Weights of a small mixture-of-experts language model, trained from scratch on English Wikipedia.
Experts: 2 picks a token, a sigmoid router.
Training: a variant of Adam for the experts, 414M tokens, 6312 steps.
Below are experts of layer 4 (counted from 0) of a mixture-of-experts language model. Rows are named gate (a neuron's input weights, with its number), up (a neuron's input weights, with its number) and show model dimensions 0-191. Each number is 128 + 24 x the weight over its row's rms, rounded and kept within 0 to 255. Numbers have three digits each.
Before each expert's rows: "gets" lists some tokens that make up at least twice as much of what it gets as of all text. This comes from a sample of Wikipedia text that the model never trained on. Tokens count by the router's weight.

# expert 2
gets: " a", " an", " as a", "\n", " is a", " was a"
gate0:111162160146129083112123131084104118086140142110153101131094088119103112155102135165130141090139114141122112149104136112139177129161148112147152158150118208120074096150129103124140160148124095088125134094105133108112165137115125142133112115093143116127118143090146159148155126110129120126148090126132100134114155145132092054125146127130118119110161126138080124086114157117124149123091157133140127143133118134133140164080136105113160131126155101115126118126115107157130109111142095123152171104139101129184162126108138093133120098107109141167123125162164167144079121172129101104
up0:154112114128106136088145146144128126180133117133114105103155112187128129160128125136127141120096176151157088101142134131159127126120122138115154141126166085101122107132101083119140109139082122089129103175152060131139139119129161119102151133149110144132073117109166125169136129119170120072113121164101144130111118075104129154074134123122153144104134108138153152143135115132148140144101071136134120165124155150105145147123138127128157126113097187036133126118131148130137138145125143145138127146135148130174142145124148129124171103160130118115152159112134112122120166148128159096

# expert 35
gets: " He", " he", ", he", " She", " it", " It"
gate1:137147124153125131092092123131139100150129148075127141157120141135153121173142133144112065122161145124154121066121135090158154129125133154137112141186128155134160124123147059115123100142116116112084124102120180132132135148115158144096117131093126124122159142117117111148126118103118133089121122137155207128138109145186141131084100111106123133174125102125150157105125158108144116130136116126132117109123133126117134152079117116135129116113141124114174167133145126167116080159178145100128162096128128132190107128145147135155141139141159188126164106117119142147117081110138126121
up1:128114113140138095143115104144108116115131120134122121133150096159133154146139093180101113153114131125109140144136151120131119129153137124121119090070150163122124133120156109124114137159161118115107183094100142144111160144147142103178136122127123143149124141094159155108132150118148118110129101120101101090139129152147150097152146160163139097102158095122115112088145128162154143125079147157141170133132142136153141166096114055096106070128115084133162106152150151052093130125120127149110120121142127075166142124145121122170171147115134144138097123135176095127172104137122150110

# expert 0
gets: "or", "on", "ur", "od", "ar", "el"
gate1:153107121150139119146110109171121094104137105150104150134111163089140085118119120072165136091140142118153086136104112121090119149127112145163137144137140124160104098090094101084133132110104121152142116142088100105144142180158137148160121133151156124131126102094123162117117130118111153090141148142118124124131140095151149118124123098147108164096140114152105138153154118159165116129173151153144157126074142157132132099153127150141165158174106101089131068139134133110119155118086131144142130128102082137152089122162104109086147109123101124171133128161182140119134148138131179138
up1:112082153107130157098113133075140136101099153056150104125113138132141109086131120140115142093095135148120133088120103091112120120094162083098083132130188080124138158112170142150112156117146087144141124156102091147094094115127139132127137130091091140156123170115128110122114069080112110110091145130136126129090120148113151129123111160123174126151144139098137123087166130131106115116129146118147095101090139123108134166131127086149112114094128137169130135093136141172144121146124110144111136105091092096098119093165120111141164133141115131101121123117106123123136135090145144149

# expert 12
gets: "\n", "\n\n", " pre", " Pre", "|---|---|---|---", "    "
gate0:126125069135132151115119151141070113138110123155123148102132112137136142158080130125114176128103095119141116160078081117141111147132109136177124145142122104075165102122143109113089099150113099141114153093114127150142130128123151142143140115152156138138054168109143149077146135115128145127150128123117135111162124129145158112108149142136153148102141183146154134157120128189151136136166120125144151092122123116115127101080099121094139111112096163123136130141126078103172125083072123151161085125128140100114150102110113120111127101117155095109114117123130145160152175156127137133
up0:109099133131171150148155122111114099119132080104159139134126085112144140098170109103164102151122117117159116138127160136122101144138113107125130096135170186154104138104078141169141113123135162183122137181144075110110132125098098139131151141109075111103133112146124137153148145110180118117122122102111135181092099137125124120127108100100117118084112139114127107141142091077125137158144145166169067147116145103179125172125117070161129109124161083134146109118101141125121151114141148136136172118136103121129135126126154109137126152115133153115143156157168120147125145148117131117

# expert 10
gets: " b", " c", " t", " s", " st", " d"
gate0:164149184125138142124113124143125145150111174118113146150113154134067083121159152146107173131147107152151148142103106127114084092152132135139134093145135128135118147152083142113121154128171162140118137145153072169138173077158129115132138114096141101098145160151121116170117100099134137180137098174143158141134168115151143122152087158130129152117162099131129109114133147155132102091184067105165094120143155152126143167113180125129115101140128109117147174124141132134123157122124120137132141107186145136121152127130117134123119153126118162134140113131110131136094166119146137136
up0:113122089112158105146126130139138122119173149171153070095151091117137149156116090107127112083124150050105137113143097138133110151110157096103128154108126084122103081144154097100134098088116113147116142128090151117117102165093140143118148119130137120136175106112150111112119132156105137098091140082117141166116133136105083144120084090134139086132065151117121127114126103136115132187120156130154131138137110121099097096128129115155113137106112105163163112143147152136142141082096124106072146124103155101134112141116098118136157117143142142092098137121142126108165123113126126118

# expert 18
gets: " of the", " of", " in the", " first", " second", "l"
gate1:108151150206111116149068132140143151090110152149098140078086144115106115134121144090154110092163151088172121150138128104152149135112143142130127147127147142117161134157078124144142116159146125139148166156134112098207154105156146133126092141195149135118127082115120110149108143111113114133131123140145121119136167137153128157155134158082133132100113142166133180134109133120143147140138153167112133139119143142121129103129114106137104158166079120121116145129110133154152140128111169158133142107111120128113108110103133136118126164142196137105154155142157123113130163109088120154
up1:130153114049121144112140154183160148127093120151140116128135141143109170123123125147131124166150106143148145117099128132097042149117117102117124132111083127091110111083145143072133136141109119131101101122096123172097116182131122124156113131145134112165099126145125119114110113159124135113153129119089113140124092114117111134115103099172139113136184102144132113126164115097135142151154131126162144139115114112078114121133127140152117132144143095127135190104122144098109131089126130084118155137107097112084125104110122150102138097101135137165122121105130130108081153138176147075

# expert 28
gets: "R", " by", "I", " | ", " in the", "C"
gate1:155134128093130153143136126165133112111105102173139089187097128082089108143103098114145148084106146116121144154128104121119147116146162170139134154171107164131167113108093116171133177163110107106175182112120116115150150099139142106098124125141126135162120090136138117119145112126149104156123104088132165126106133145128119086112164156138151081150138134088146134132151121164106095096154129127137089178126182146142133120111122133078129108119104147126141138136142096092087147127111160150127111103130115119148114095110099145092138159118101099113138143134141148144121180139103100130
up1:137086122118140159146128120160176135135116112156126110157141112099088124159127092076125112121122133100089141153125122095127145128138178161139119113137108166118161118130113120160120114125138099139140175146139133141102110141144147091137116132142109109176103099171100129108162110119137115103110112075160153187116151145123148103105086119119125126152136110077167131111149101171105130118127111095173130178100146133123126109108119171110108113129111103090158114133189123143082133119116135150097130141134114127111147074113115151072174142082133107150109129114147144141130172155112131146

# expert 27
gets: "ed", "ated", "ing", "ical", "able", " their"
gate1:094131124137139121128134144100118128107116144130120083136122129148133137135137117157130113165112102091120123101116142146095113163084168089114149146123133086031105115127175129091135132130103132124108147153110128155133078103106118115119169118151124137123117119140143092073086117104149112184075124144119138131075089156145102198087128156120128115131140096140133142135123117132168160113157104136124125130137134108110146170145117158169099094107107138137138124121106137123161123183127098138117130125146120068145143137092118136084145115100147160129144143137098114107153159136148116109
up1:165106110107149139181121127146173176150156150095149132124145101139125119130112159122126147088125138102181132112097113114143133077099102154123157137142125153128163121154114143152163159135134137157140106112114138109104139133096102160139130114124157135140136112098138134191145112150072149111166105144148137139173147148106083087161136148106115144126150154110095136142099136130098117180139105157117120109152114068136094087111108123095114158147160110136103113138150124126113136114171103161144146189134142129131125113084113121169117102116139088129108133136169125146172138161124146153

# expert 15
gets: "\n", "0", "1", "2", "3", "4"
gate1:117136125108115129143122129133141137160178108101086125155140109099133155121141118109146123119121150103138149161072140112123123135119103123144133143107084134122121105119105137168111150139119102084132128133118126109160121157130103162163199154152144117153104134108120054143141082092133121150116117139145075115101082040145146108103165157098179101092147144144160157116150127163135122129120171112084129130162144145119147122099114146147159094160124155138090129120135115114090123125126116163128115099182104140166139144117172134139120139141093110112126114131102135119132144156143122153
up1:106150120102141093148126105113120175139166100176140102128131116144119098149105142131130124126085109112096107126083153142134109163127160111090135099115130119125122092130130100127130108143134141197122124156152101136109179108144112142099124116114137128126099128111130106123093143151099089114123134146098144104130096153136121103094135100086132085092164082147142106103137156137132123113098144075078155114113107113136103096144152120091131127124114122168124121153100086117161125108140107106135118160143187117141131119104067182128106108155090127124108130111080134112164100171163106121

# expert 7
gets: "\n", ")", ":", " –", " |", " as"
gate0:110127128147172128153095143138122144105136119131168089106137131114140182088140147143153138117144157118135154135072116131138170086122136121149128153135122105139149107102143148146132141160134169099135113115149162161167112160174121100130127116135151134157098128105154142128147108110107111138118136125131074092156166133105110161123141100165091125136146141131080120132139168166065101120106115104109126130117199118153139102127089131112113152140115128124130138120127158134164130144141121168150137087182101116074110131128167125157072122102106168135114134129132134156131104113138116194
up0:135094117153144138138135095148105118112131116125096139138122148166127107137123122099121121200131133098084127124162139134114147120109094125155146075107115095163128116127151160091166176133153093137132146108076140144073107062128183131122111100117128109120147119149106113099127130117120130108173140099144174171115123096141174136152103167111135108110107134112161137115131108169117110142121162162137134098081122131104099128108150161107120144120129126125146120126144133077098119131109134114147134163098180140123090127108073187124141100118118126104141142105173118133143153154128130129

# expert 29
gets: " | +", " |  |", "0", " | −", "1", " ·"
gate1:189153166158151144121121155152141077116121154112123091121115120127136092126134146096141093122107147143169147117140125106168123153121092140097101140128124115129109067120147131083129127115152137082094090077177073104086117120129128138113133127140102074159103124105128103168128129122133101115130086147117145116128112132100099149110115123165127107087090130100159127067156171119118120126122107139132098127137125118111152144141137148142110151104120135110131184139109145113114189117160161143182145154156136154129148117143127123157129147131158097136114156118145085111122103092111109136
up1:107127117122157070119142106105144147146112088141122142135099136155152124119111104131155142125086122108157156149119164105119131174104088106158099142112114107117200153094139162154164139123163128099122171137131134124139132111159162123100162127123135120183119106107132135149099103114108182126125105110110145107153082097148136163156139108150159114137151135119156103106103156118146082122117155145160153103092144175096177158144166147097101167145103109111163138131102084131131139111110137119143148133137137198105100119099140112159142137133125122139135131124094113153171122135123100125